Below are experts of layer 8 (counted from 0) of a mixture-of-experts language model. Rows are named router (the router's row for the expert), gate (a neuron's input weights, with its number), up (a neuron's input weights, with its number), down (a neuron's output weights, with its number) and show model dimensions 64-127. Each number is 128 + 24 x the weight over its row's rms, rounded and kept within 0 to 255. Numbers have three digits each.
Before each expert's rows: "gets" lists some tokens that make up at least twice as much of what it gets as of all text. This comes from a sample of Wikipedia text that the model never trained on. Tokens count by the router's weight.

# expert 117
gets: " |", "\n", " =", "\"", ")", "==="
router:106135106139093125145115142103112105160107156114137155100092111129110131111148132157104140152089123144145156179096121134167144136098119112110127131110145104107149155104127136072134115122135138
gate0:094115134134180136139133113114101125125154085127147117121170145146064139141106107149125149157166153108142155120087154136175117111133092126116137106156091107076114111106119131127171141127146119
up0:131130085154129097146101124152101144148145149134082106106124117109156116153087150109103148116132127145138141121111156163106145089145126148116150129164136173133114114130118110117090164146151186
down0:169090135125178169086135125094099098130162126121150122130117145111117123144098130116126162098151134090151117134145154087132144129146172159152081082161125127127154102160097113142147123122106102
gate1:115171131126147122117122136156109109137136131136145109137090111149126120159125131136119148136086122118115135096135084133137167115141117177165167155093155134151083110104110111123119177111086133
up1:127170134153106120134149094140112162083107124132115126136129095146166105128106160115134135118113136197122177139132164136196117150161127166104130117140151151186156109120150140152088121175156118
down1:119154146146130107080153115104116129107120128133110121099133167115122142143124133089142122157138154142137088147124143103125113089119121140137112148117144099147119081136120101185080125122129110
gate2:140134179108113175114144127108063155100174119089155092127152136085141130063092119120158129141123145122131143162101144099134131163180114133105120149131141114114117151099083160098154151127145138
up2:099082121153136149137120105153068129133108139113097127097162121099134128126124109154140165159111129106092134144138136114132104129114105153093077121089159080118110157159085151102142161105173079
down2:097122130151121134157110094180127170134151129129135087093121133131103093139088157100114145096163161116132107183149133116144124189134140151119137128151120137137136183163077142142141153176118138
gate3:127108105108124114154114117129122082090107163115135092092095178157144105093174116130145115141107122116120114085100155084102157114145100129134104143163172156148138173148102127114123113119074124
up3:143151086145132125122092156135088131140141172144151152136113136132145134156102140172143141092094142118150134115115154097171112152113139133105114105101143089181157157114118114088125137122138123
down3:124132131098100148166110152113076177125109127095085107120140142136123099089131094120092136086163118129126138156138137090119136180119092151137097171126142107099103128146139095137127102129132129
gate4:113160122137113105127130128133101126080119107123107136148114116113143117074145109106164097146112140133119161144114161134088108107106148126129120110140126122155127155133118110148153131097110097
up4:094155163116068109125101159154180112099119126133174126118151106148085125140112110129128126182130171124096133137134157156163102153137163148154159139132149114153132165136140129109150160127126153
down4:168095086114100159142134090131140152094138144118155129113119153121105162122096134124119126137170085109101156091108143108131160137104113153171163129146163115120148130135102148092163137134123143
gate5:098104123121095096138139115154150090095085198125106111096157094141160096091107141144157113144119099121163133124133163118141123128152132092133163155109140138143106142153115140136132155112152170
up5:121116166167120101133147165129137145132146148155147124102141131106141105142122148156146138159144109163140167091123115179135145128159132123125085150138121137137108146124149166111160115095076123
down5:139100142124135075109165118101109133209130125137147114106125138135177141103102093121119144109138132127117155096115136134158148158113172126143115114168123178118115108122142134089145103143164073
gate6:135138180143133074154111166101147150102085151147119117140113118122116150153107137143129132134074193164104165145090126126112124137111137092082116122110134119150168118132156122104104121171162131
up6:147134166105137132111124161127134129116104142121108130103124134152112136147134133148129128123147153139105107160136145158130073104138096104156098125116140159159158106127098108129106106195147144
down6:143133117126185106084144148111159109121081104158123095120121105136117116128066105151134119098145093173129164153094111140127140153115139105133102136122111083157164138142165131132122085123142128
gate7:091125130104123120158108108097122137132129147111084104126086116102153124117122130153198082093089146124127128096124135117118116126127117115159092134129151104098113130109127123097124153120069146
up7:133131169141123132180112113168196132145136167177103150148162090103134131064137137138152092154113126151090101122124127063126125101151191157155147113120169130151171175144109100135154169103127111
down7:142087136133196128134141115164106143113124123131133094110137134084138124129034155125104126116149151148099095125104208139102121121116085110099159092106139138107131147125172166131118120104116167
gate8:115121124154137168128105144100148104116138084142109102181115115167114127143114105122149126109149162116082144097163134153095121148081125124112136130154098119127098124153135131087078107176173124
up8:139125147116103121102138193142122127143155124145112154096148168118134149117134140119160130115113111166134159139145086078132172096102174099126129114104143153122130088152124121107149142161118143
down8:110127161129118118128167093139115138138143126145145117138152125142107133165120101138151100121124141152095134116081130084159102132133119111104162133120089089120112150093152096171105126122140072
gate9:142112131112090102169119141147100163125120131132129087125104120174122126132125129151142094124103121133140144149184085130115132136111148182107136162112138088109110139088113149116149099139121049
up9:133136127155101096141163147152125152112123146130133123138118114159078154136143164179108131145127103119131085096138151151125134124145171106147101124138168170139119140129101127134122146175155121
down9:085126106117123129149116126136120102128143085185101157130117120141103115118193156111160099094110092117150108100131099152146118137095124140152125150106167115110116166147115057107100142147155141
gate10:125065076121083081134118144124154125174178128133103142135109165116109165134099114083140123092135092136134109123144114128138158096092097161116131085135120132093110138150121094124155133124144097
up10:136142173120132110154119109113132161165110142092138117132137141165142145128092110130157131142123120134122094129143138152145134129123138124128099147081152144131158178149182122126144149121141162
down10:172102103100132102138100171146131115158148141111083122141117149129136091137179146160143100138129124101154144116141101127123153080132144116146118150147127165117131129164144125162140104101156098
gate11:103123148142117089148121183119154120145095139161154113137121139149151125124137092114138140120083142163110160118134117155084115156149103108104113160102119124138114178160158146125095110093135100
up11:143092137098157127098160161112153082090161128120132147132132129130153142148126155104110105148107142143120096140094128124144065112117178134133149170066128133086105123147126111111122149156129150
down11:122142099146075126116122144150137137096127093151093134180115138118123142063181130120102141139161104130152127124113140142125122108097109113150138112140084140174137152128075082125116101124122094
gate12:120120055111157119122126117167113091176138156081114111137116127162129141106132155117188116143139126153181121136091098092129123172127121125146132144146137101134115188164097107165138130035105135
up12:167127126103130096133131156175097132136123136110098126085096163107120111087164118112134153147182180101181132091131137060093102109125138106143146138070141137132105156148102076185107124134127097
down12:084092114125164106135104126123124133156111140116120145157142135134161096118133101132142134110108143123168084181130167131159116112125163135070120166097110125155152149118139109172123129182116139
gate13:154141134111118116101109152121143134122133107177134157152143115099090076098127154152173117106082138141119107091097119181102150142120097115145117102109165118096082131154113143081113103165139133
up13:111147145158125125119161136112102132142113103164115170135072140124149146125105089169166156165121146146140191110078184164101116138147098169117153093127091201144117170139158136118095125121141129
down13:130124148115105104135143155152116088190119144142131095120100126111138130085103127169075110141119128142137119128159144135113126167122142154075100102135122090116139133102120156102154106141110134
gate14:193149073147131119155125087106089113100109131136138155093090085116132080145114134138110157127132116082128173140120085116103089103116115149138118174100104136081120117145114114132117064131156150
up14:137168164144121123131142128111111159106164116118116118170127156109119097074061106130123096140144139101118141103113134091176127158140105134112123163122121137158118170145092120091088149148125129
down14:140120111113135133110153128123106168112103127117162114166144125114132071141064122095164158107130122134157121119136121120117135111120146107121113131139127155096087129153139127134148130158128160
gate15:147168084110130091162143088129140132125116140150130126130153100081170121121131080096132116124150139097125122110089137123123113129147126144132096148140133089148104153099128104094136143156144172
up15:110141110146151119135164113131121122139120143122108110133142124135152159165110101155136112119115101151126155127136139090158135105102130177126132118108114145128136079122146103150095132101088135
down15:145115109142146101116124153141136097124146140131133037147116075180122118125113089114168117160122153145129146131124150133132082113122141133135136163151128193154121099151137094116126151105093151
gate16:130155111135158108146134130117112125114127148144121148101137137139119131141161097105131129149126142130143157127166115137103049143135150103087126116145113065118132164117083129131135086149124102
up16:120134151154123054133113111122130166128103120114107103104131120132141137163093127144157072085103147126169128160118128135120131127114139153132173128154163088120088153140157095142129123137144133
down16:142104110098121157112117158127114117107143154140126128179125143117090095127135164155115190102137102104128148137163076142117095087148159100119150134137104136139113098076180084160193154154114115
gate17:102078112122101094129064125145125128117126181130128147138118150135138103109115145154078164149108097144116131124127141115123157120128125136140128165102125136106122147123151160098092098119112160
up17:122144101110101101125133170137086141120155151070151120135150128165123160135173123142134162124100119153116127090151102124125143127110129125137133128088105178122118122093137126117098082120094154
down17:131111106096094131108141105083123097166128148119097144092110098122123091140119110126194129122117099159132164148116114135119079129113090100130109138152163127091128129114152127127113111137154130
gate18:149112097128137140100141139082061135108119165130175138145134120085175130111102118112150127138115121164133105143131140102121142136173143099093132152096109122168118157125105150103116136154107150
up18:131128146141118115159136120110088113090121109142117092137127106155156097173104123145121111117154115201085126086129118152118118136117082122104127102118142075123088124099083156102092136111138169
down18:154125110146152110104135142122133162147142164149136149098114131139128108100083108093092154079081068133127115096141114135103094087119138125162125174159118135144147123165127102112138108173143100
gate19:143158118142120138094135167161151092090080148126118091128109085144122105101136148134138138136117134126143122126087099120145086131128147098087106089110098111098116118128167164141082097149111160
up19:112130115098137102119116132097171139135109132119087161116156145104091123135158143127117116131137111152143103129167130142132147162139114136143172182079130138118135093139155110141134118128125112
down19:109154152100102123100138125132140100137118183141118141124124127136168124113080091122151080126128133102128127163146155142088091141124151120169167144180180102152124082128118145107158130127132144
gate20:130137143128144110085100131165062132108118148119136098085097156150112123120110162106127117150129165113126146158130129139118129130111149095108119092188171141163084112146128118097100118123131134
up20:173149167111110121123123114111124149129094160067153174110160142110134135102150116143125117128134134117109126136132070133117165138181191077156158168117158149084112113112128137080123135119131119
down20:124076170167114156161195145132143131162116122094140180178151162145096132131112097128114128102087128134139102138126101123116153149122107121137123100144131124115158132123127115126105132128126117
gate21:115109136145114148122120135117142139091109109159131177124099131141126125144125167147160101121095115111147124099109173172125162092085114132100132151067169098124108146164144128126154171101156119
up21:153139117117140156137105128139129167089117110169143117110134099122125083157133148169131156117131110135126137125122087119139061151091169128138087149130189137147165112108093130173171119117143122
down21:110154088126137110074119112147128132084121133182114158103120107129121092097115087135120134131146143086139108096182129170143149129138174101101113145077152118125168138149148139125131153157130083
gate22:122165132159139130097128135113130156153155133115118080109145131140144146117114124139141141130136121114128151112089117125139118130136097138131146130157128161137119138122107107147149099131135129
up22:120138129160133128143099160136146102101130095113140151151101146138137141176150138088143141079115143161120144141139102118108127115134160083119091089142095085117127104099082094120162148093120069
down22:135161088127142125094117173117133119108142120112157139173091135135097148139196134124108103125132127160142124134122142153158167137117122126176118091152109093140119122085141162130125092137101138
gate23:114142124150149146130155116110111088129171178171162144127112111155101141125162170131107127119129111159127137133146168119090115114141133141123087136127125117124045111105167111140101109123138151
up23:142108099139114068133103131095121139156121136157136144098125131146160138117128113145121138130108136129167186137154100141128154177151092167143120152141144084104117112138151093157144121113109147
down23:120131155121086140119182126148167138156135155150095132073154158126115104086134160093126128116150100139145112139107142105137121119138139131126099174106136129116104099156134119125104090152133131
gate24:092085102141145121113130142105134138146091132137112124184123124129168161137116118156137154131136149156123141103181132147123125123075145106152116113151145130129127118105071164145162081098173150
up24:133151175143126133144198141180098151132110140129116127129119124151148081144117132100181148142097119144138133134122122111102107107135121136140156164115122141128124114104106154128110095118111158
down24:153076141134112150136107126112143181121122122185137147142163119127097161131147139112129133130138113131099149104115138112170131110125115149155112140136139120151118117120125178128111122123103139
gate25:142090160121118158152179117121169166081082201116149106087115121141097099150143145096137138128088130127121137146120146126138158122122152083123104121091133129130135082114142143134120124090134145
up25:094136121119129125119110091129103119158148134139136135163192137121145102163081097144069114145139103161113136108083133099159146118114123155116144080120099146133116159171121088121128109165088170
down25:155108138112142102152109172106134137139077132106113079136110092136116081162177171112165106119120138126136109135171103142136127160121119109115111155108143128135176151128131150092122135118142152
gate26:125150121118115078107124132112126118121130130139132144115153110078118120158145082136141166156116087092100082075088152131134115108145106132125135125148119113110119111129085107135117164164112120
up26:128097107138081113106141114126093155100135141167066109114107139126104155128125087092118171116095159113129130123099127111094150183108127118131166139126124106125124148129129150129165099106110121
down26:124096095102135165170116120153109104135118106129124162137119129126100147126147146105107155119120107103119110114162147124143146137145121122143095124155154147109175129157168122125163142111110132
gate27:118126091130083092175098119114113135099090201104153103121107154112119112145109138091157104116071146124120130169157115144131176152123134114157114122149158123117073129161174161114125111091155113
up27:107171069097120152110116112107114130117144111116162166148159151123137171127137138157134112121150073135095101170137137101147127123085133143148145093165123161111129125144145165120109101076154142
down27:138136126123144114086097129089126101124128170112131167130145143133088137136121119120156175126166101142144072121134155125147134132126137103133174137152140132147119113147157157155085132125126131
gate28:107105139079133122141078150118118165091134095102145120156160113127119158142102129140133143175120094119154130153143110168106141100114143152162107173152129116091107104086125130119118155112131147
up28:109102104141131125132143130110149109137135119095164107167095111098100125097146131120136142101129130152166114112101155097115143138131140089139102113091129161154115162175142124067087096139174157
down28:130137140130118142141083084112178139110107129134130164171170078131098131099212137149134111114144140113178113110143110133150144116134091097135139132126074091135122154160132093169094140145097132
gate29:141141089135186077094160097101155114181127104163141140165096176161112130147157115112159112115117120128155105092126125139106114103121119133136165101083110094099119137143151134161155120121130143
up29:138135124156133106121139103098142125064114126104086093146146111081119108124129107141121123159137187124155161113088135114143100116167113149085122144132115126140127100117094101150095088126143146
down29:103144110101170173123086143111141119119140150129115129142132127137125135106065119125115132132125101153067088119174117124155141102133142115103106144088165124123128110099148115098154125132152149
gate30:118160099164151168099078099113157136111129143177092127130091141114108116127162096180102160125075131051130128151126083122119145121099174091101144153122139111116091085123120157170154148118121134
up30:129150086136144115178125136147178146170091123103126136177151113121137162117114135133116153132173145094090136119097093112120149164095106126113128138160097105111154174152129136118136142104114117
down30:106114140149168139122122106139121104136149174121093114109129135094150148118128131115107081128131154140132112134144144152135179099138125140135121133141120144149113113164146104144147106135166137
gate31:164164136123095177123088141171116132164119138133172148125154125130130109128131152145103181112086121155134121119109153145117124136133108099103151123087122114171153129157145180140086116127118151
up31:142088113135114165144123116118152092115119132115090144123142136131151120130112136118137132081099129164160168153157138140073134107112140154136085132131131121110138127137097138138158150128079128
down31:114106108144171148133168107156125078167187118146142072131132124111136157121146174139109132119152143101093112137117129181112091138149145141130134099170175113118141122160147103129138112108117139

# expert 37
gets: " (", ":", "\n", " |", "\"", " –"
router:115140134092115147143140134102119103134079146123132158102097095135111141080141132159086139186115150149151168175101108126158144131097106106121155164116166109140147155107125097111112104130117140
gate0:136142144136156143113132156129105108158130147145145131147102146101082152089138103107164119119100107129133164100096114127176113166203090103139123096133083166136139139095150090150126095168176139
up0:107144103149163116157151099163096129119142138135083127164171127188118125116149104133087121113169120151099104159127124113085113116088079150154133111155100119140125127151123173144091127097168175
down0:133112099104131117092141117076153124131125135149105140130138102104119136130127099165117159100105191138126085123136119110147147107135128091144137165142168147122135099125097147125122130118178156
gate1:163134134114163084122164140085122133131105131155113176091089116161147112100108086122152142113118117132094125098113137133138133144129149156159112126132094158148113128131118141138132135105162128
up1:123138176109114098112148130108151111146155102099107162157122101141142100144154150176128115141139158114107119138130110173133137079099108122070120096132150173154144128120100110141142081099105107
down1:102103122148090106126138100150137158161173139129112102111126153144107143155176155145166107101132131130121073144115159132147099167140107161153128143133130119142110160113110137112067157122122139
gate2:141096174094124124107145125105121148138090085106106106134102110169132169139131141107138158149132120133138132115150107172163184146163160125114164187116162105129161145085097153143144105163144153
up2:161138124093116146150139118132148138138138145061135122078135148075150097135145131147148114092088177157135109154071134117179103179130162147136132167134140082139127112143102125162134097167134100
down2:133160105124147082154134103116079132134157131098138096152144108114073104163098111161105085130149106109064171158087153115103108101100123106102106123076097172149172169179157184125146126131125135
gate3:153114100111109146173148147089117072138132175127129132145094156150144151151098149091169127147090150109117161135140130136108147080136120103110132161128144102130126110152133114092136111125126148
up3:101145120187135152133119136109112097185140118159163156137118131166115139134161131177089165089097135156138105135095167104147091131141117129092102072095165085141155121129116101101125126125084122
down3:134148107109128149114149106155072138121083184104120130103171160132123107137130122151165109153159114136118123130121118122187117126094066090158122199116148066111098113163149130126078104102127108
gate4:088141142115089164130102125144088160072103105128116141115215100127129100124152125131130099128118148149113159183149143159151140165106149092131124118148183139146130152136112102167096117089122110
up4:124163158129128136085096100148146156134118102124190097142145109160080129108088114121174115134110109064145143093139142157118164161104163126150117165150135104096168146134104122131185132141111104
down4:157134115113097099081182103131126114086147098108105163140119147132071133130163120140139186094136167078077106133166158115107135148102102159131153159145113103127088104157167125105135134135099095
gate5:164118117104159076116144119115148149167107129098064113131162170145145086154074132098112115144106093082148149104085103149138155090108120103129143166116114124132059149145110153139098124115149143
up5:145105124137170134111113192138112126152118147166128121157092158118139117123115146161179145154125134177127126086114132114123173140156096114131073109093138143167073109106147114111147092128093179
down5:122106124101097116149108099127172135174138155112131117131114148173114114147048128151126092139113127159130124094110135127174092152107114139146123175155147154131159155125149115105129089129122125
gate6:104132189119141102110149113129104128111098136165132153118118071161167148104100137173101150154127117139144176126080137175150109107111107109099141107132162083161152120149142103135141162155117147
up6:141089124149115119112154188125104133156102148169062120093165123176126153106091162074139130110140170121151111141161120135170132111098099117172103120115155161132139123123088125146117092109138141
down6:138127116140124090109120121107132147143182092118109107164125169140120165107138147146158135101104140141081124156098146162148151149043104108106105125111138099147119131138141146153141105109099138
gate7:113125154107104107143133124118129153146116169120148105153142115114170104132138135147116105151092141116093142120108147135113153102131103133134107133119122115127126144130147144097110144128078189
up7:120076152142112126174110145141129119127117182172098115097152108126116068141124161144177110157134114181184127144105146098141070134158159152192117133093130134096130136090145085132132094135141139
down7:174154161139134089100116124150144180103127104128099090105159121146145101113092126140112120112157168083129103153138143112107100120137103148108156129101127156187115124136116115152148125086097133
gate8:136136119097127131179063131135120093122150120109115143087078120157130128106124173178109141108112110159132135113174137093139083080094138088144150155125126121132071159087107114127151106166146119
up8:107131120152168149128105157138154149148155122102084117144090126110113136107144151105104109121072108091129122079165167093124158120141133121105127151157131136088169075149125102155138167102147129
down8:137118108131144138150077113127167131146159119171109096140164134119117080140106118090126146159146133119080134115131175122149135154131164142128086108125152101148116139131083137148127150105136074
gate9:130132126134105152119141131092112132098112186141185109107096113091102109148139133124146142126142125172166144128139125113117147087111090176138108140077149090129081107150113123131123067126106114
up9:133095135138091125154131154141103099124141091142135110110112121104148133121115150186142088129176095133145127124132172172170111098124127076092133142138125111144077160129113147131082148158138135
down9:147116124113135114115086127093155143116144087140114105103079158050122097121112165128144165124137077094132124126083104131137095129113077159104145106136114145092107108125148116123131169122142135
gate10:170127121163145096132121118120125115152171142164104135125126162147131109126102145119096127132093093090114137119119108151122148146091117130111137137135122149153090118187121068128160118120096132
up10:132105134157162121101125098147173152142106148131152141161124124168144100104118128151148093127143122121151132136102129127089120116124132089151123128116155116117091123133160148122092124123171149
down10:132094120107123155160098163113127138104093124099150102111134166137127105141126113096139126134143106119117145117143098094155139175138106123120065122163138153108178097113153142141117071113151109
gate11:138109149138119099129145139130138166107081132136104097145109076152145105086089126138122145159138112145120146129090142163146123149106100160099097102153125138130118149127128117116119107132151140
up11:143128125110124119103124154164133154077132138107160115123086109128145102150137141112123089082084138143112157122115133139089101141130139144123181174118115150159125109152152171138128151110149150
down11:119156112139143095107114165101126119120120110099151116116095127117120127104149128096159179102138173129173149172163132169118119103169159122119168132097136169157146122120167136117100131170133128
gate12:147147096081153135121164117144155147171141131103090085172136123167147147119124155090130115126124127183165157135128138081126157161081116156133129102099111146142141132139114145114108121124116151
up12:148143099120150151153146157172135153142106112135119136103123118140111102128106106121167140141101162108168162086144096059124102134098125150124150133129131102121104108140094098157160121163134112
down12:118119113157171137133099159116132153119165117125103081086161149126083117143137127153081133145159132102129073158122174140120142074151160104142100158124148135131144157096120124115144147085149131
gate13:136110099117087140160154102165183113109105135137094118122150134155154150117118138140156088150064150127116134144122143139124127155112107144079133164165141116130157142102172149096090115114137179
up13:122136130111108164135123097113141148104125107147092159123099096099108144174153130136150142191157115123113152139110130095114092094138109154143116124146122121124161169136150179153107145128144152
down13:074138132198105123097117131140140100112123123073170166108130085121091119090124128145126127107172101143144102110130065080114127175108113147102132139130121113131121111133140154108087113185115083
gate14:173162102145112124106161111135133153156132135110125143084103124127117101124127166107123128138151134128149101123092121108133104069099140114153124190144150113121093138148073095184120085126179116
up14:167130099075115142141121117143134104122157143082132137177110155130131137107081119125142109166157144150119120119128124110162105148119104127136102126137125101162110108116134127135085135126113142
down14:148095142118151111135166086121167129087129109133174139151104132132098124145110140089157154101106142102120146126151116142122125133125108128130106148162111092134098149176109128109119112116152117
gate15:115146129150096125126170119100098094087095124122134125127140097134148142087117132141144110152089160135145122108121164161138126123143124111121121164145185143177143148133162086116103142148124154
up15:120111160173128079130140153115151115140158182116122080169062127139135150125144140166152089152109111139105124176129113107134119160159140144116109116141094107131093145131153133164114129112106140
down15:106147151137140079124093143155146106174171159134113075092119112184104126107149123122125122126147125131130131146132165152158097134109134072136134129172103168142159130159136150112136133118143129
gate16:177174099148111133153171145139155154103130141145144120134127115121148137093145149084119095166173131135130137114152119125114106135144118149136116126138163090155177122104125116100127092121124091
up16:120145147098094118109137133118112152109094083116141104120103171107163128097132141117089109130150138127161097135092132149134136156126112153134158143181143141168131137139106090149088130150149128
down16:147078124099153172167117179130153123118094153161085130149165084120102136147136105109075157118170144157123130085133103162121131136121137122098158104155107106139129086121136122165144114140148122
gate17:136111134135105124116107108097114127146127168133095115109116121115130113095141162143126192104136132135117152096075138106145131127157163123119112165133133154166070127136131142093095106122119147
up17:131141119107105109127113113163133114129136141100169105118147137133153102134103142122132110127127121134118074147139167086150119171085098110140166120089131122106135145145138144093099097124112139
down17:112164127099118144135148152139161089127124137147119152133142144143127074100133112158180143106188135164119152138140086114113094130127134114104149138114121093155129170158090139156106137134121143
gate18:121135148089181084110142141110144128128115119162137147122158160080120093142145159110091156134133143118141139129136114103122115144125142101123152150137160057120160161127126143112090114158121161
up18:107152093099126131111152165141108164091108153153132116094142107101169127124138161156093142137143110190135098114156138109103156115166116131114115111111149104129090162128124140120091101158111171
down18:145140119177158114124121135140102114117151116104094100107142140144132113180128176140108156114107084116152098141133140114097108148153095161149112153115083122115106136158116109122118095152158133
gate19:133123125110176123126123142136103115115072160128116161121106116104102149128149125127103137127095115147152145117114062153168170152148131122159116148088083131134092125107145146136135153122089110
up19:124146107124180160134127133137139155111122119108116117139132158125119138149134161096135116150099136160140163171138152107122134144192124096101137126102161134106166132073155107173148120134159104
down19:123109153110105070080133090096091108108158148151105124158141124155110132155042161104155129131144139143105134137128124121065124135092097150154158132103144115128131106116137128134145146110109154
gate20:155165138131145084118126081183144113116073129117162119100102142182123112151084170105141172136185114115128165157124113150087095107133130103115109117123150150110087116131093101129108111123131100
up20:121137140120123094144131122150146111131130148130144100096172177110196154106136100142146088133116159104112127135135120085119115137153188102120102151126120132186103131121146137144144143124133115
down20:143130148112134171103130127136150182123117164107127151143102121132112090105107074139111096128125094099137118120148141139126109148121121146093128115137177128100120121142102124133122130135109133
gate21:136096096121150152062115192115128141136114157142109149127126121142157139098135102147096131131113117184149142162125131134128162139120130122114130099109161114167141147126118156128120158158090135
up21:144088099162124115162116122163137144147142127142118127141118104126139149140119200141123112126106110152137068161107113109093169151114126129164121136153149118148132134114115132189132140125168144
down21:143129124150134144116149144128155112138100100139177094122117107113099149145118134103141110110124128188165175111130104123144162142116144135138132125135100128137140108100153150154133137139119164
gate22:124150140073131095105153144116133141124132115118131105123132133098192119101108106175139076147142115113111126155086171109164122130143147119154115119190133114123109148131111108118135134119152138
up22:166154123154145114127116116114165119111110108119142174159091149125156052184115081123101129116099116120150140150173147118092098110121151131120123121138161126087074134131107104113149182122107100
down22:102127104142179093071135164113147113147126149084129113132135121126125103131145132135115101127115087111121096146130110162144124175117156101179102110151103123123145116119184130156173083157118171
gate23:101159141103099111141139109108147106137082169182140131144111121130136142089125088138113127159117143136163180135136135093130116172156104142140132167118125092167115129091163154155138131136104125
up23:159139109113170106166154148093142120139150112118115132110134149161104120088153109124081158096117086145147140092134082119079129129123175131119119127107117092064098131072094116145133139149123114
down23:108088109120059140118128140142182142115138097150165182089116159148078118116139134132147093131105131118169083141135117116131114105122176074127098147143127141142121091129132105091124131127143134
gate24:107111072130144100137164171129134138138120106147113118160139120140158123098098114155117137128114171161116138122147116154136153128122114075173120138152156151152156135085078141138101066110178165
up24:154125153151132118146128176167102156125095155111115082106122139134142136124104106135156176190115128136137135179111119090145103114121138130071126156122140154099162111109163143141114086127112137
down24:126170103132139111120130136119140106109141124139125153129135134145148128110106115090141074076133146144140119140106150150159100124186100109159138155127121123127120109124135148099096125120156094
gate25:108090192108112089118160141110152074159121147147111071110128116082132123137166127133114124153089130139146118107154123160116177141120167151106169144153113167153129107133124140153106152128133188
up25:128150144133085143121080112147097127098160142188123153131157135167128143123131137157080167114124130144105121109131128135113076134122108140107159115112090123141126180119148128128162129129133107
down25:136128145134129076182124083112105153135146152093137200184135105116096113139115113148139145126104104103142121107123135098143138146161122180108136129091168149125117142108119145122147123104116136
gate26:126166136142142110147131135121128113135098118119123143122112117098118115138116121118129204135105161129109167130098132128111141142105090106149136144142117180136109097129118126176120132157148147
up26:109141157138136114120138078116147126136119126124112144138128112133118094172135148086129147127109118123151138103099112129105167104135142133111148155094127126162129121144145110168123158103156131
down26:128119149147119161175108162111116105121125089121123112144109090117152134124128130113100163091116105134119101091123134131145159134137114130126118089103105124118132127095108110085091116096085133
gate27:157161139139096136131168106122147125091096135077146095172151103133095129105094117111136119134133160100101138117144141111189161150124115111165136122137162143108148136142136138116102097134132124
up27:110150115088130123115132166098110126104164097102140128128117149111102154129147117135117111100059109157124145166123134116094140165074169121130131099125149134129147078137132171113176121086152141
down27:121117140095105133130075107096112158112133138128137133128123146113095122125135096105147113202152082141125134107157134107113163132137151156138149101128117139141127119129154115126138136125110109
gate28:132085146110119122096139167121117107122148116116145127108119094123133121140102156101147184154150145113101146131133076152123128081135141109141106159148113135163104128138124148172123114117146139
up28:112089114111134124115153133098127104130104160109123088158096121104080115097109129129192175109073149187148132106130129086109135167129158145153139152096151113118116100121171167126102096155149148
down28:126107132107121148141119107146156128125161111100133159170100096167138150083164123120132155078129169116131146145126116141105137091162078119152097077140124126127162145119116121101121143093074096
gate29:136138158112132137118187085157162099187130122134137148147111109104125144095127088081159123142127112139124113128131166146127102124101157105107134119122144129106139139150138113152113118149155128
up29:129150153103132095076113140122120151090130106150148117101140149127132119096152108081133129106160148127105161164094132117130076151156099125146100098147164053151143143108088127126138135150144134
down29:145141118115151113127116166133089157108159140149138093138128176131120153170073106101101110144108076146157109110123102116137119096115115112106123125108126124141142112115136141127161134145100099
gate30:124155160132127167104138123120137132089136130129169116146085130157113145141141082153129102068099106105119160103117102103158100159135134184128140151101144079114112084119138134109153135144102128
up30:115164118124153145160089124140158124085112121177137212142133151130126133133120146143116149130110101120114160093155134142095114145122131112104141098165167114092098149161100133097157131080134136
down30:080098146103121091098160158100114162139164137160139088144126129111129159104119158103118147174109123082101143116157165143107165141144155132140107167115116148147130112136123131169118103123133108
gate31:121151089115109113118106110122151115158101159132103136120127116130126156137107124163106146108136185156104136140115132136149146134105139116101175169103127113136136139146168143124130118109107135
up31:137125151155123132141101113168125155145136116137115144135181134090128092162155112113111151173158142159104125177167138128122133109124129140152089076161076133110107115124148133117124099114123176
down31:142133116138151159116118178123116141114129175143158146112131106140123117092132175107140146109149165147145105167124182153173082143137108148104148132134148102133159080103143086109168126112120161